Below are experts of layer 4 (counted from 0) of a mixture-of-experts language model. Rows are named router (the router's row for the expert) and show model dimensions 0-127. Each number is 50 + 15 x the weight over its row's rms, rounded and kept within 0 to 99.
After each expert's rows: a language model's description of what the expert responds to. This comes from a sample of Wikipedia text that the model never trained on.

# expert 28
router:57 59 65 55 27 77 35 44 63 28 72 55 61 60 48 59 48 44 43 51 45 57 62 59 50 41 26 52 52 73 72 57 35 85 18 80 74 31 89 61 53 33 34 57 59 52 70 45 56 43 38 50 31 38 58 30 35 54 48 53 41 57 66 15 75 50 39 46 45 51 60 57 39 34 76 30 60 40 55 66 41 62 72 45 39 25 38 49 43 28 49 53 36 24 69 60 65 30 44 54 58 57 47 70 15 38 49 62 52 57 57 62 57 20 44 43 48 35 74 65 51 51 61 62 48 36 24 27
What it handles: Syllables after a capital letter in proper names and titles, such as Kar-on, Y-on-ne, Wag-on, and capitalised words like No, Red, Will.

# expert 34
router:22 63 60 87 05 62 36 35 53 29 52 42 39 60 38 83 56 42 38 62 43 29 55 51 48 45 30 70 34 68 78 62 50 51 37 60 63 21 62 73 40 56 42 49 52 47 90 33 59 49 49 58 41 46 43 54 38 58 45 76 71 85 57 43 58 50 35 42 42 66 59 46 40 50 65 42 62 55 49 60 39 62 61 50 26 35 10 40 57 49 56 52 42 43 55 40 68 47 31 47 59 51 63 55 28 39 30 63 46 70 53 54 58 25 48 57 33 51 63 61 65 54 59 90 72 48 33 35
What it handles: First token of a table or list cell: dashes, minus and plus signs, and capital initials such as Lab-our, W-in, J, R.

# expert 22
router:28 50 52 60 42 53 46 37 46 51 73 29 37 67 65 82 44 45 35 22 41 47 68 42 41 41 46 60 61 68 60 55 27 81 35 60 69 48 54 84 51 20 54 68 58 71 68 20 39 47 53 54 44 39 66 34 34 52 42 47 59 39 52 38 53 45 40 58 49 75 39 28 58 16 58 49 63 61 46 59 16 64 34 40 33 28 48 44 51 40 54 47 48 42 53 40 88 45 64 54 57 36 53 65 28 34 43 71 49 49 83 71 72 23 68 48 48 42 57 79 47 59 51 69 60 32 21 43
What it handles: Middle syllables after a short stem such as r-an (ran, ranch), s-ix, C-our-se, plus word starts like ailway, adio, we.

# expert 48
router:57 56 52 50 34 53 60 25 25 38 44 45 41 45 68 56 36 53 46 62 21 26 70 56 55 53 63 55 43 63 68 70 48 71 32 63 58 28 40 66 61 49 33 58 70 59 64 31 24 47 38 78 60 48 60 43 35 43 48 41 55 51 70 43 79 61 17 45 29 54 52 55 43 60 46 43 80 28 54 77 57 74 53 41 43 19 37 26 67 44 50 43 40 43 64 28 58 40 34 66 54 44 49 86 48 57 37 50 52 46 88 44 46 25 49 53 31 40 50 45 85 71 73 69 61 43 24 38
What it handles: Middle and ending pieces like -ific, -ial, -ed, plus quotes, spaces and == marks, such as qual-ific-ations, president-ial, Reject-ed.

# expert 55
router:40 42 44 49 27 66 29 63 41 58 42 35 47 44 70 59 24 48 16 44 48 49 75 37 76 45 41 55 47 56 59 84 43 46 27 70 65 48 57 54 16 39 44 56 48 70 55 40 25 23 42 64 49 31 57 48 52 52 17 40 65 54 68 44 46 57 33 79 38 65 78 30 40 59 70 25 55 60 53 52 40 50 47 49 36 27 40 53 72 34 53 22 61 27 76 24 49 29 58 76 79 59 54 75 45 46 56 53 72 49 69 63 54 32 69 40 59 36 69 51 63 45 54 52 63 42 41 46
What it handles: The conjunctions and, or, ampersand and slash joining nouns or clauses, as in Patience and Distance, art and environment.

# expert 18
router:36 50 60 71 39 64 57 29 12 20 54 52 50 65 59 76 37 27 52 47 36 19 39 63 54 37 23 69 25 74 68 47 42 57 47 74 69 53 56 73 50 44 27 46 70 54 65 47 41 33 61 54 35 38 59 49 36 42 26 63 72 84 61 45 54 58 48 67 56 47 52 46 43 28 48 48 59 62 44 72 59 75 43 44 51 36 26 50 73 47 60 46 39 40 86 30 55 44 40 59 64 35 52 57 44 35 57 50 50 58 59 52 53 21 51 19 38 51 54 66 58 69 67 87 53 32 43 25
What it handles: Competition and performance words in sports and music articles and results tables, such as first place, Year, season, played, sing, Championship.

# expert 32
router:37 66 61 56 43 67 38 29 48 48 59 53 15 65 46 62 45 16 51 52 48 55 51 50 52 39 40 50 27 52 56 74 38 70 42 67 84 19 64 69 50 14 44 50 41 44 46 32 40 48 72 49 48 45 75 58 29 30 50 82 60 63 75 41 76 78 42 42 38 71 51 33 52 54 55 38 57 39 49 79 34 57 66 43 52 32 29 34 50 43 85 44 38 25 44 26 60 53 39 58 63 42 64 56 56 39 31 48 33 57 76 56 44 36 60 30 46 57 65 77 43 70 66 55 53 39 30 42
What it handles: Pieces like it, its, old, uring ending a word (forfe-it, un-its), and sentence-opening In, On, At, during, found.

# expert 62
router:38 78 50 84 25 45 51 53 31 24 74 54 34 51 55 74 50 47 39 47 43 38 50 48 36 22 43 72 37 61 78 60 34 54 58 59 59 44 66 66 45 25 44 53 62 40 76 24 35 48 57 58 38 49 44 34 48 18 39 60 63 63 59 25 59 62 40 37 45 71 58 18 39 43 61 26 64 39 53 57 28 51 42 49 55 37 46 36 64 47 52 46 55 46 72 44 63 47 43 54 63 50 74 67 16 31 48 65 60 48 81 71 54 47 58 31 57 25 61 70 48 56 54 79 51 40 11 32
What it handles: First capital letter of a mid-sentence proper name after of, after, by or the, e.g. D-arlington, E-than, F-élix; also ess in session.

# expert 50
router:45 68 46 84 34 76 24 23 41 33 50 35 49 65 55 55 35 25 42 66 35 29 53 37 64 23 42 79 38 53 63 66 41 55 59 49 55 47 71 61 38 39 34 70 53 56 63 30 33 48 41 72 35 63 62 36 42 34 33 58 64 62 68 42 60 54 43 66 40 69 66 51 39 33 49 40 57 22 42 70 46 66 34 38 35 45 44 35 68 45 61 37 38 33 80 42 48 19 37 62 65 50 58 81 31 45 36 76 62 67 65 77 57 42 57 33 32 56 44 78 71 59 53 73 59 40 36 43
What it handles: First capital letter of a word right after a line break, bracket, quote or hyphen, as in headings, lists, compound names, e.g. Hartree–Fock.

# expert 35
router:39 85 63 70 48 57 64 52 36 38 50 52 29 44 82 62 36 39 21 38 44 41 58 33 58 46 26 48 46 59 62 69 46 62 52 68 86 41 53 43 39 35 46 53 65 69 55 51 19 64 48 51 17 26 43 23 38 47 42 47 58 65 54 56 49 64 45 49 31 69 99 42 38 50 61 29 80 61 63 42 58 58 52 39 35 53 30 26 65 56 70 35 38 34 78 54 77 40 48 75 58 57 46 47 30 36 40 37 67 44 61 65 65 34 66 40 22 54 52 48 43 59 47 59 56 32 39 37
What it handles: Suffixes completing a word after its stem, such as -ed, -ated, -ry, -ised, -ing, often after st- (st-ated, st-ays).

# expert 39
router:47 37 35 69 14 51 26 27 55 47 70 44 31 75 54 63 22 41 21 30 62 39 55 45 50 55 26 75 58 67 66 44 49 46 22 62 62 53 56 86 31 49 34 67 71 63 66 46 46 51 58 61 34 56 53 14 43 31 34 52 47 57 56 44 70 86 35 51 46 69 75 30 60 29 73 46 66 57 54 66 37 59 50 46 38 37 20 58 47 33 45 41 56 43 68 27 60 47 45 35 55 47 50 55 38 34 53 61 49 58 47 65 76 30 55 43 60 25 59 42 72 63 68 73 58 42 45 45
What it handles: Second pieces of words starting with C, A or M, as in Cn-id-aria, M-id-summer, Cath-ol-ic, a-v-ailable, plus capital D.

# expert 57
router:33 59 36 50 48 36 35 45 52 55 56 61 21 64 75 75 30 53 54 36 37 26 76 38 48 57 40 74 53 64 64 55 29 57 30 60 75 17 57 62 28 32 49 58 50 56 55 05 34 38 43 62 31 26 66 43 50 39 47 43 54 67 60 52 59 56 54 68 25 61 54 32 35 37 63 42 63 71 54 65 47 70 39 38 43 46 40 47 56 59 51 23 46 18 53 54 72 42 43 53 69 22 64 81 58 62 50 52 67 51 43 68 70 38 57 54 44 46 31 62 62 39 59 70 71 49 11 40
What it handles: Endings like -ed and -s closing verbs, as in last-ed, poll-ed, pl-ann-ed, plus unit abbreviations km and ft.

# expert 42
router:55 67 54 60 55 62 50 49 38 26 64 59 39 60 72 53 40 40 42 39 42 43 67 21 76 32 37 60 48 65 62 66 44 58 50 62 71 46 57 38 39 53 47 36 75 55 71 55 49 37 38 55 27 32 58 43 23 24 54 72 62 70 86 37 60 63 53 53 31 56 64 31 50 49 56 23 40 37 66 65 38 86 39 15 43 53 51 30 74 42 37 45 12 39 60 60 55 52 27 85 76 30 62 65 42 58 41 48 39 47 50 75 54 20 53 37 46 25 47 53 61 48 59 59 47 37 45 33
What it handles: Final suffix pieces that complete a word, chiefly -ing, also -ates, -y, -ation, such as fast-ing, Follow-ing, Coordin-ates.

# expert 16
router:43 78 40 82 36 61 48 22 24 45 60 50 45 83 43 83 38 37 47 29 36 37 59 40 36 53 46 80 35 64 61 64 48 52 33 57 58 41 51 85 37 38 47 65 64 60 52 33 56 35 49 49 39 48 56 41 58 44 35 51 50 75 55 33 55 50 45 56 40 64 49 57 49 32 52 26 63 43 52 63 36 44 57 44 68 22 28 57 52 46 52 34 46 30 49 33 66 37 36 58 79 30 45 71 33 59 42 58 51 53 79 74 69 04 54 18 56 37 79 64 70 53 61 70 64 46 37 49
What it handles: One- and two-digit numbers in table cells, statistics and leading digits of years or ISBNs, such as 10, 27, 40.

# expert 27
router:39 60 46 83 38 52 41 50 51 44 55 41 22 51 60 66 42 46 34 66 52 48 54 53 47 45 28 75 50 69 66 53 48 62 26 71 51 33 58 64 44 39 44 62 75 66 79 35 31 42 45 54 41 42 77 43 46 34 30 58 47 63 76 57 99 86 28 46 45 61 72 47 50 55 74 31 54 51 43 51 35 48 63 43 35 49 49 19 67 29 50 35 28 12 55 36 64 44 37 45 57 43 42 48 19 56 50 42 45 73 55 64 65 37 49 46 19 42 62 54 64 60 56 84 47 46 42 31
What it handles: Inner pieces of split proper names and words, often after capitals like V, F, G, as in V-oin-ovich, Vik-r-am, Virg-in-ia.

# expert 19
router:35 50 34 63 46 53 51 34 39 52 66 38 41 81 67 72 16 57 23 34 36 51 74 51 45 34 27 72 29 78 56 69 46 50 21 52 58 35 59 69 33 30 52 85 81 56 42 34 42 39 52 60 49 41 69 38 52 43 26 50 71 87 61 26 51 43 34 69 50 56 54 40 54 39 64 29 53 44 72 63 54 67 44 55 46 23 49 39 53 41 71 34 53 25 54 41 66 34 49 50 59 46 44 77 47 47 51 66 75 64 57 79 50 35 43 43 53 38 49 69 56 38 68 48 73 41 34 38
What it handles: Word pieces right after an initial p or P, such as er in Perhaps, art in party, ock in pockets, plus digits in sports stat tables.

# expert 5
router:42 70 69 71 42 70 46 42 43 22 53 53 56 61 65 56 44 19 54 57 25 58 44 46 40 37 40 54 33 66 83 51 36 46 33 63 59 21 61 39 55 37 36 53 52 71 69 62 40 56 45 55 39 41 54 48 14 49 25 71 59 60 83 41 67 58 40 45 51 59 60 49 39 50 58 41 44 29 55 53 33 45 69 60 52 09 43 42 49 42 66 41 17 38 65 48 49 35 37 80 53 59 65 69 33 30 35 70 60 56 78 71 67 34 67 27 40 29 48 67 63 58 61 63 56 38 23 31
What it handles: Month names after "On" or in dates, such as September, May, August; also mid-word pieces like Bish-op, re-op-ened, pe-ace.

# expert 23
router:37 49 49 58 43 72 47 41 46 20 62 26 54 56 55 81 44 43 37 45 21 39 55 36 51 27 57 61 49 48 56 54 49 62 20 59 81 43 60 41 57 31 41 52 64 77 74 28 42 16 48 59 34 43 72 35 45 37 34 69 77 50 61 32 51 64 46 47 44 64 47 57 69 35 54 43 69 45 70 81 36 46 59 35 50 26 55 37 71 49 62 51 41 34 55 47 73 45 41 52 66 19 71 72 53 51 49 46 31 32 68 77 48 31 78 25 46 57 60 75 58 59 79 63 56 33 46 34
What it handles: Common words like all, each, home, early, very, plus word completions after short starts, such as le-ave, fe-el, l-ate.

# expert 29
router:52 51 59 70 16 75 31 36 45 33 45 47 50 76 64 43 20 40 43 35 53 54 50 57 42 40 38 63 51 71 57 62 34 54 24 91 70 37 63 45 51 37 45 50 54 66 54 39 45 45 31 66 43 56 69 44 37 52 39 77 68 56 63 33 72 70 38 37 52 77 58 51 67 40 51 28 42 30 54 72 32 42 70 48 40 29 28 41 48 40 58 37 53 31 43 31 43 24 37 61 43 39 62 50 50 48 57 78 45 49 45 62 68 14 65 52 57 24 59 77 82 73 74 73 60 49 41 44
What it handles: Single letters or accent bytes inside foreign proper names, such as Do-ñ-a, Cro-at-ia, Bü-l-ow, K-ā-ngjū.

# expert 30
router:54 59 60 79 17 60 34 19 21 42 40 60 44 71 58 54 48 26 50 24 45 51 55 53 52 22 48 66 37 59 58 52 40 48 49 55 58 23 57 71 37 42 19 64 60 46 51 23 29 41 58 49 44 52 68 21 38 44 42 76 59 53 61 41 71 65 36 55 51 62 80 54 36 33 59 52 57 32 37 92 41 56 37 46 45 45 43 38 59 43 54 38 34 40 70 42 49 22 48 71 68 49 64 57 62 46 28 69 56 55 47 63 45 36 48 48 42 58 56 74 77 68 59 83 61 40 12 41
What it handles: Single capital letters and short capital pieces opening words, initials and acronyms, such as W.L., W.A.S.P., N/A, U-nder, He, She.

# expert 37
router:27 59 70 66 30 51 33 37 50 43 75 27 50 56 55 65 47 28 33 35 62 47 49 40 80 43 52 76 34 68 58 51 50 55 47 80 73 59 51 57 40 47 25 56 54 44 55 57 45 69 26 63 37 57 43 25 42 57 57 66 72 48 64 54 63 69 33 33 39 42 81 51 38 32 57 39 60 55 71 49 42 62 40 53 49 37 44 27 44 20 51 26 42 47 62 48 61 35 40 48 56 21 62 74 17 35 41 51 63 42 69 64 84 41 75 18 44 44 39 76 56 49 55 78 55 28 35 29
What it handles: Letters k and y inside foreign surnames and compounds, like Shenk and Ishikawa, plus nationality words British, English, German, and ian.

# expert 21
router:18 83 60 55 32 59 51 31 42 41 53 58 27 67 57 48 43 50 34 43 41 51 58 43 71 40 57 48 32 62 40 57 49 62 47 46 51 35 84 53 37 40 32 72 71 52 49 33 34 40 41 58 49 42 52 39 40 28 46 57 78 84 72 36 65 63 40 44 25 57 55 34 59 39 53 41 72 37 56 56 57 76 37 33 37 63 43 36 77 20 64 39 19 43 55 44 60 41 35 51 74 33 48 60 32 57 29 48 51 82 81 79 50 44 46 47 50 39 76 72 60 61 55 58 78 48 23 41
What it handles: Prepositions, mostly of, in, on, from, following a noun or verb, as in evening of, resulted in, line of.

# expert 24
router:22 72 54 56 49 40 52 49 25 33 59 57 54 59 74 69 38 35 53 29 36 28 68 38 49 50 46 45 31 61 93 41 33 53 38 51 67 33 45 63 46 31 41 45 72 52 72 47 28 13 60 63 30 07 76 48 39 42 43 76 47 71 69 41 49 62 51 68 38 60 41 40 45 36 61 56 53 36 60 59 48 68 44 52 54 59 43 31 71 51 41 42 24 41 79 54 68 49 55 70 52 40 47 67 54 57 35 68 55 59 53 59 62 29 60 47 36 31 47 75 49 53 60 91 52 24 37 37
What it handles: Verbs and word pieces about movement and play, often in sports, such as pass, go, run, dr-ive, top fl-ight, R-ight-handed.

# expert 36
router:47 68 75 54 42 66 29 42 56 48 41 45 45 61 60 37 60 28 57 50 35 54 61 53 60 53 41 72 39 66 66 50 16 62 49 72 55 32 68 49 45 40 29 61 52 41 57 34 46 32 34 64 33 52 35 25 46 57 47 59 65 67 63 21 74 67 43 52 36 63 91 54 28 40 52 46 48 32 72 74 36 52 55 44 42 34 36 56 50 38 32 42 46 54 87 32 42 27 43 66 52 54 59 70 27 54 22 47 63 56 44 60 77 27 96 34 48 41 47 57 53 57 78 74 42 36 37 35
What it handles: Short consonant fragments inside rare proper names and words, plus apostrophes, such as Hor-b-ach, Bar-ack, Bessar-ab-ia, shouldn't.

# expert 3
router:38 58 44 62 44 50 36 63 43 32 53 29 35 39 53 81 50 53 37 49 23 30 50 55 67 63 38 85 13 68 46 50 64 56 50 48 63 40 47 49 33 24 41 62 75 63 41 52 37 23 31 60 59 40 79 44 36 29 15 69 57 73 70 35 73 61 33 60 35 68 68 27 56 61 52 19 69 33 49 49 61 54 39 43 43 41 53 41 74 41 54 47 35 39 56 46 67 29 20 58 67 43 67 74 41 32 49 68 54 48 58 66 59 45 49 53 43 52 52 55 51 75 66 62 72 22 36 54
What it handles: Middle or root pieces of Latinate verbs and nouns after prefixes like re-, ass-, ev-, ad-, as in ev-id-ence, ass-a-ult, pur-port-ed.

# expert 12
router:38 58 54 62 47 55 34 37 33 45 62 31 42 67 49 52 67 29 34 51 39 37 71 59 46 54 44 55 32 76 61 39 62 61 45 90 52 24 73 60 35 45 37 60 71 42 75 45 54 33 52 68 19 62 51 38 21 20 27 52 48 49 55 44 44 59 50 74 29 54 87 48 32 50 73 42 55 59 62 67 39 67 58 47 57 45 39 46 56 31 49 38 37 46 86 38 44 39 43 61 61 31 44 61 20 34 37 72 57 74 76 68 55 24 67 21 59 35 64 50 60 66 55 58 49 35 50 30
What it handles: Nouns and name pieces in sports, music and show texts, such as United (States), gu-est, school, team, same, there.

# expert 54
router:24 67 47 63 32 86 36 27 30 50 50 52 31 54 48 57 29 42 40 48 50 64 67 45 66 51 44 65 51 43 62 54 35 73 48 65 49 49 53 56 35 42 22 68 46 37 84 45 37 47 29 72 46 46 39 28 48 59 58 64 70 50 62 49 66 48 40 49 38 62 68 57 45 25 69 53 68 37 48 57 26 87 53 26 34 42 31 57 41 39 71 38 32 38 62 60 56 44 54 50 78 54 57 70 41 54 36 59 33 57 71 66 68 25 77 32 31 16 55 87 61 51 58 74 44 38 52 35
What it handles: Endings and letters of non-English names and accented words, often in tables, such as Bogot-á, Piot-r, Damallsvens-k-an, Zeel-and.

# expert 41
router:20 77 48 72 18 52 38 49 54 46 71 44 33 56 51 82 30 52 37 64 42 42 63 44 47 33 47 79 52 53 72 60 57 58 45 56 62 27 53 48 40 50 38 61 60 41 79 25 51 51 46 83 40 43 43 43 41 25 54 64 48 45 60 39 64 53 17 36 36 76 67 27 41 34 79 42 60 37 52 55 23 64 45 35 35 33 38 34 52 48 57 36 51 34 57 44 57 37 38 56 65 48 63 66 37 40 38 80 65 75 76 67 61 44 58 40 50 33 51 83 54 53 53 73 64 38 16 34
What it handles: Single capital letters starting a proper noun after the, of, in or a comma, such as M-acrauchenia, M-ississippi, J-ersey.

# expert 44
router:32 75 41 72 49 57 55 40 44 37 58 57 44 73 57 59 38 54 26 48 22 39 59 38 40 42 36 73 48 65 60 54 55 58 05 79 70 23 73 53 33 42 46 60 55 62 45 40 39 58 60 52 51 24 54 37 45 47 37 66 59 52 79 41 49 45 34 51 48 78 46 46 41 26 65 34 58 33 74 51 49 52 50 22 45 38 27 18 47 46 66 33 49 42 54 45 77 27 36 71 62 50 47 64 45 65 52 62 47 48 69 61 78 15 54 30 66 23 74 65 64 48 71 66 59 32 42 42
What it handles: Single digits inside numbers, scores, dates and table cells, e.g. 10-2, 1–3, July 9.

# expert 56
router:20 79 52 84 37 69 42 48 30 30 68 35 43 43 54 78 47 42 35 50 42 25 45 41 45 31 48 59 51 54 75 64 48 65 48 66 72 31 54 52 41 49 14 62 55 33 73 31 41 44 47 85 36 48 46 37 48 16 39 71 54 64 48 37 71 58 35 77 50 53 56 22 36 14 63 27 63 46 41 65 28 69 51 41 43 31 33 45 58 58 77 38 43 44 63 46 51 34 43 48 63 29 51 66 35 34 38 50 48 65 62 63 76 45 59 39 43 53 68 59 64 71 64 67 56 56 47 46
What it handles: Lone lowercase first letter of a word after the, a, to or and, e.g. n-ecessary, m-ake, f-riend.

# expert 14
router:50 73 54 65 43 88 31 29 33 31 62 44 56 41 58 54 47 43 54 60 45 44 63 49 51 31 44 61 21 46 76 76 39 64 38 77 59 50 60 78 59 55 30 82 75 43 49 43 48 60 52 49 39 58 35 22 37 41 32 66 56 61 84 36 54 66 52 43 34 59 76 52 28 49 57 17 49 56 60 64 39 50 57 33 59 29 38 39 40 28 32 53 35 29 55 45 58 22 48 64 75 20 65 70 36 55 49 60 42 54 63 66 43 36 61 51 58 36 53 44 75 56 64 65 54 54 33 12
What it handles: Possessive 's, his, its, their and quantifiers like several, many, most, plus colons after taxonomy labels, e.g. women's, Species:.

# expert 6
router:35 57 53 61 50 46 45 44 39 37 81 39 43 76 68 89 37 41 29 28 56 19 62 33 50 47 19 59 41 59 47 52 51 87 24 52 63 34 57 71 48 31 52 54 85 47 68 28 62 32 34 50 48 45 63 41 26 40 33 52 64 52 57 43 55 67 15 65 38 57 51 40 70 37 72 39 54 55 63 68 63 65 48 39 42 27 47 35 57 29 64 50 54 34 72 28 64 52 24 50 57 49 49 49 34 67 52 65 59 50 60 68 50 33 55 69 46 57 59 43 90 56 54 53 65 28 45 31
What it handles: Vowel-led pieces inside words after one or two consonants, such as v-ide(o), g-ave, m-ore, Ind-ependent, m-ilitary, also table cell ends.

# expert 49
router:20 58 61 63 35 61 43 20 39 41 43 49 41 86 68 61 53 30 48 50 38 44 67 43 46 39 40 53 51 57 84 59 48 63 49 90 97 42 55 67 36 20 28 61 50 54 79 28 43 52 40 62 24 30 66 44 34 46 32 73 58 55 49 55 66 67 50 48 30 46 55 43 50 60 68 38 51 53 45 74 32 49 65 51 54 25 44 39 49 36 57 41 29 26 57 47 47 45 36 73 53 53 55 47 49 45 33 58 47 55 78 50 55 19 66 44 66 61 74 73 51 52 56 52 59 35 38 17
What it handles: Place-name words and surname endings such as City, York, London, North, South in New South Wales, ington, ley, and Wong after W.

# expert 61
router:54 78 56 83 20 60 43 39 40 38 53 35 52 51 51 49 48 11 40 54 53 34 63 45 55 45 51 64 26 57 55 62 55 50 60 58 54 57 74 51 52 40 18 60 70 47 60 34 17 53 52 63 41 57 56 34 43 50 35 51 53 71 61 34 80 49 40 53 39 61 65 47 50 38 65 26 68 36 48 63 57 55 53 38 43 36 43 29 57 23 61 47 28 31 78 34 59 26 21 70 59 50 49 79 23 41 33 64 66 52 63 68 54 36 48 28 35 58 53 86 75 65 53 68 53 46 37 19
What it handles: Single capital letters or first pieces starting a capitalized word after a bracket, quote, hyphen or line break, like C, P, J, St, and og.

# expert 9
router:41 56 30 66 24 66 45 49 53 34 57 45 44 76 66 70 39 14 15 34 53 47 61 37 47 47 32 73 56 59 67 80 46 43 39 61 73 53 56 64 32 41 51 60 51 89 66 36 28 48 55 53 41 37 56 43 46 37 14 52 81 52 63 47 77 58 45 39 50 53 47 44 54 42 62 39 59 60 47 60 19 61 41 64 39 44 37 14 43 43 56 31 48 38 57 45 58 57 43 59 45 34 39 50 57 33 46 56 56 60 84 67 93 32 57 48 46 50 73 72 50 49 57 58 80 51 44 26
What it handles: Short second pieces of split words and names, especially "or" after a first syllable, as in inc-or-porating, D-or-is, Off-ic-ial.

# expert 8
router:38 73 44 51 28 51 16 37 55 42 46 47 32 81 53 46 56 46 54 47 49 33 71 38 42 46 38 45 40 65 61 46 45 59 36 75 55 24 60 68 45 33 38 44 60 62 86 47 29 32 35 80 58 34 69 43 34 43 52 57 55 64 60 45 72 66 21 39 16 62 63 55 65 44 54 39 50 51 43 75 42 63 50 43 51 46 42 42 55 43 41 29 22 30 52 39 55 40 41 61 63 17 60 67 57 56 50 55 58 58 72 51 81 39 43 17 56 20 81 62 76 45 61 71 77 40 49 39
What it handles: Prepositions like at, in, of, for, against after a verb or noun, plus commas and table pipes, e.g. Margin of victory.

# expert 63
router:58 73 51 67 38 86 44 46 40 38 67 33 53 57 66 65 47 25 35 25 26 40 56 59 39 55 40 67 57 55 63 53 46 38 12 70 73 59 47 60 43 27 33 69 55 62 78 47 43 38 59 45 53 46 81 47 32 59 38 40 55 67 63 32 72 58 31 32 51 66 49 59 61 46 49 30 57 34 55 65 54 49 70 42 42 29 29 36 46 32 78 11 30 56 48 28 54 32 36 66 45 53 62 63 48 37 45 67 43 65 79 46 67 23 69 37 40 39 52 67 57 53 62 70 73 40 50 31
What it handles: Inner pieces of names and words after Ro, E or L, as in Ro-os-evelt, e-arn-ed, Pri-or, L-ak-ha, plus names like Alex.

# expert 52
router:28 62 33 85 14 47 33 39 43 47 53 42 23 70 46 60 24 38 45 35 35 44 46 31 46 45 39 59 55 86 64 56 58 64 46 53 72 54 83 65 63 19 16 61 47 66 50 49 40 44 60 68 45 36 53 14 27 40 34 70 59 61 57 40 72 78 29 65 33 69 47 26 54 53 62 40 51 37 61 59 55 55 40 52 40 55 41 42 51 50 57 45 48 31 49 38 72 59 46 57 54 39 57 62 26 46 44 76 32 60 61 64 75 33 47 40 42 62 54 67 63 73 64 82 56 45 33 48
What it handles: Month names in dates such as July, September, the w in www in infobox websites, and capital S or Sw starts.

# expert 47
router:38 69 42 64 11 55 37 37 37 22 50 37 35 67 49 81 32 54 45 50 44 43 60 52 61 30 49 64 42 51 73 53 36 56 34 68 59 50 65 64 51 42 42 52 77 66 61 22 47 48 51 69 50 40 53 33 50 26 41 76 60 57 69 43 65 56 37 41 54 65 55 51 57 54 63 51 66 56 43 76 31 69 41 48 20 35 24 43 45 38 43 23 47 29 53 56 73 25 46 60 70 29 45 74 32 46 43 77 49 47 66 86 75 45 43 34 46 54 64 76 56 59 57 82 72 59 31 32
What it handles: First capital or first piece of a word at a paragraph start, list item or table cell, such as S-he, S-lade, B-ibliography.

# expert 2
router:51 55 61 76 10 68 34 31 49 25 43 30 49 83 54 77 28 46 43 35 25 34 52 54 57 35 47 67 47 48 62 55 50 44 47 53 66 48 60 80 29 41 52 53 41 47 71 27 48 45 54 63 45 52 63 30 55 45 24 50 70 52 65 47 57 57 51 49 51 89 78 51 62 38 50 40 55 40 45 76 49 61 36 44 17 33 44 37 82 39 55 31 30 36 69 39 57 25 41 60 51 55 63 84 38 36 46 42 56 65 67 70 62 38 57 35 33 63 65 55 57 51 57 89 58 39 38 36
What it handles: First capital letter or piece of a word opening a list item or line, often before a colon, such as Clade, Kingdom, B(alboa).

# expert 43
router:31 57 51 52 46 66 23 53 34 46 50 49 40 60 53 55 44 44 37 56 56 32 79 30 75 53 49 40 45 53 86 61 37 47 39 86 73 28 63 54 41 33 31 71 48 55 58 39 47 50 33 53 39 43 62 37 25 52 50 51 65 66 64 42 68 58 48 78 49 45 80 54 63 33 70 22 63 40 41 61 27 54 57 60 47 39 30 49 83 57 47 31 40 18 54 35 50 41 30 60 55 37 78 61 49 53 42 63 40 51 79 52 73 41 70 38 56 30 73 48 97 53 53 66 55 27 38 39
What it handles: Commas, semicolons, colons, dashes and table pipes directly after a name or title ends, as in authority citations, lineups, and election tables.

# expert 59
router:34 83 57 64 39 78 35 42 30 44 49 40 52 52 57 65 41 46 44 61 42 32 57 52 53 32 32 67 45 55 73 55 47 54 52 70 59 34 60 61 16 44 39 79 53 39 86 40 62 39 42 80 33 30 50 41 53 34 34 51 60 61 60 48 69 58 39 60 55 74 58 23 44 16 72 36 73 54 44 54 34 70 65 39 32 28 28 41 93 50 63 32 50 34 64 35 48 51 41 56 62 47 73 84 44 38 36 56 45 52 62 50 56 29 58 14 51 37 58 61 58 60 50 60 57 41 33 44
What it handles: Opening pieces of lowercase words after function words, such as re, con, cl, tr, comp, as in cl-imate, rel-ation, dep-uty.

# expert 1
router:38 44 62 66 41 74 46 13 35 23 57 38 37 64 53 62 61 39 33 41 47 63 58 48 49 54 38 68 30 71 75 60 46 75 42 84 50 52 68 92 38 36 09 60 58 32 60 11 30 49 63 39 43 51 52 31 31 45 39 59 64 74 56 36 66 57 21 52 42 52 50 36 55 40 52 40 58 64 58 60 50 57 64 66 52 31 35 39 49 43 79 31 49 45 73 30 68 44 48 48 46 70 53 54 46 55 15 44 37 72 62 71 57 51 57 36 21 52 51 59 50 52 67 57 61 44 38 37
What it handles: Connectives and prepositions opening a new clause after a comma, such as not in "but not", where, while, including, because, in fact.

# expert 25
router:42 59 56 99 27 85 41 36 15 36 44 40 34 65 43 74 41 35 17 38 27 24 66 44 63 64 34 56 56 49 76 53 54 60 35 66 63 54 66 58 50 50 27 59 64 54 72 23 47 54 49 54 39 34 48 39 39 49 47 77 46 67 65 43 51 67 41 49 46 66 49 57 40 40 66 45 42 59 55 41 43 77 47 58 49 41 41 26 69 43 58 30 55 36 56 39 59 31 38 54 50 47 51 61 36 48 45 63 50 53 75 59 62 18 87 41 47 27 39 64 73 46 55 62 75 53 26 42
What it handles: Decimal points, commas, percent, degree and dollar signs between or after digits in numeric tables, coordinates and statistics, e.g. 26.4, 144,000, 0.55%.

# expert 13
router:46 64 46 64 40 50 39 50 53 35 55 29 39 39 79 51 36 36 38 40 42 34 64 35 93 38 33 63 57 80 45 59 55 75 26 64 56 54 49 61 24 61 29 47 58 56 78 50 41 24 38 54 43 29 35 40 29 51 45 60 65 43 61 65 75 80 33 55 35 45 85 27 30 49 76 15 41 64 39 42 48 69 44 52 39 48 41 47 48 28 46 58 38 46 61 26 65 31 47 52 64 60 46 66 38 42 26 67 74 51 62 48 59 30 47 40 38 53 70 39 62 68 66 80 68 45 45 53
What it handles: Word-internal pieces completing a word, often after a stem, such as ary in salivary and primary, ar, ic, and accented letters in foreign names.

# expert 7
router:28 88 57 77 12 42 46 34 52 41 76 31 44 70 79 72 36 40 33 36 51 44 71 44 37 47 35 48 38 63 44 53 47 39 33 64 51 40 71 49 56 30 20 48 73 43 83 48 42 45 46 76 43 50 60 43 35 25 26 69 74 47 60 46 62 78 41 47 26 78 52 53 46 44 59 50 65 26 52 65 35 56 40 26 58 33 49 44 61 32 63 38 32 51 62 30 62 35 39 57 51 51 60 53 54 65 44 47 62 61 63 55 52 46 58 42 41 38 60 76 56 78 52 68 73 30 38 29
What it handles: Row-initial pipe characters in markdown tables after a line break, plus determiners the, its, their following prepositions, and coordinate N markers.

# expert 58
router:32 66 53 56 44 73 30 37 28 28 66 46 38 48 52 59 48 34 41 55 46 34 55 45 54 43 38 42 43 85 72 86 32 56 40 82 61 25 53 65 37 51 16 53 66 50 59 10 45 52 40 63 40 50 56 42 36 41 45 73 67 60 64 36 63 53 44 45 27 73 69 64 54 40 61 35 63 38 43 56 48 62 53 58 31 50 33 39 48 28 63 30 27 42 60 41 60 42 30 51 60 74 53 62 42 49 29 53 48 77 53 56 71 34 64 19 28 33 68 48 59 56 66 91 59 41 62 33
What it handles: Table-cell pipe separators, opening parentheses before abbreviations or notes, and heading or list punctuation like semicolons and ===.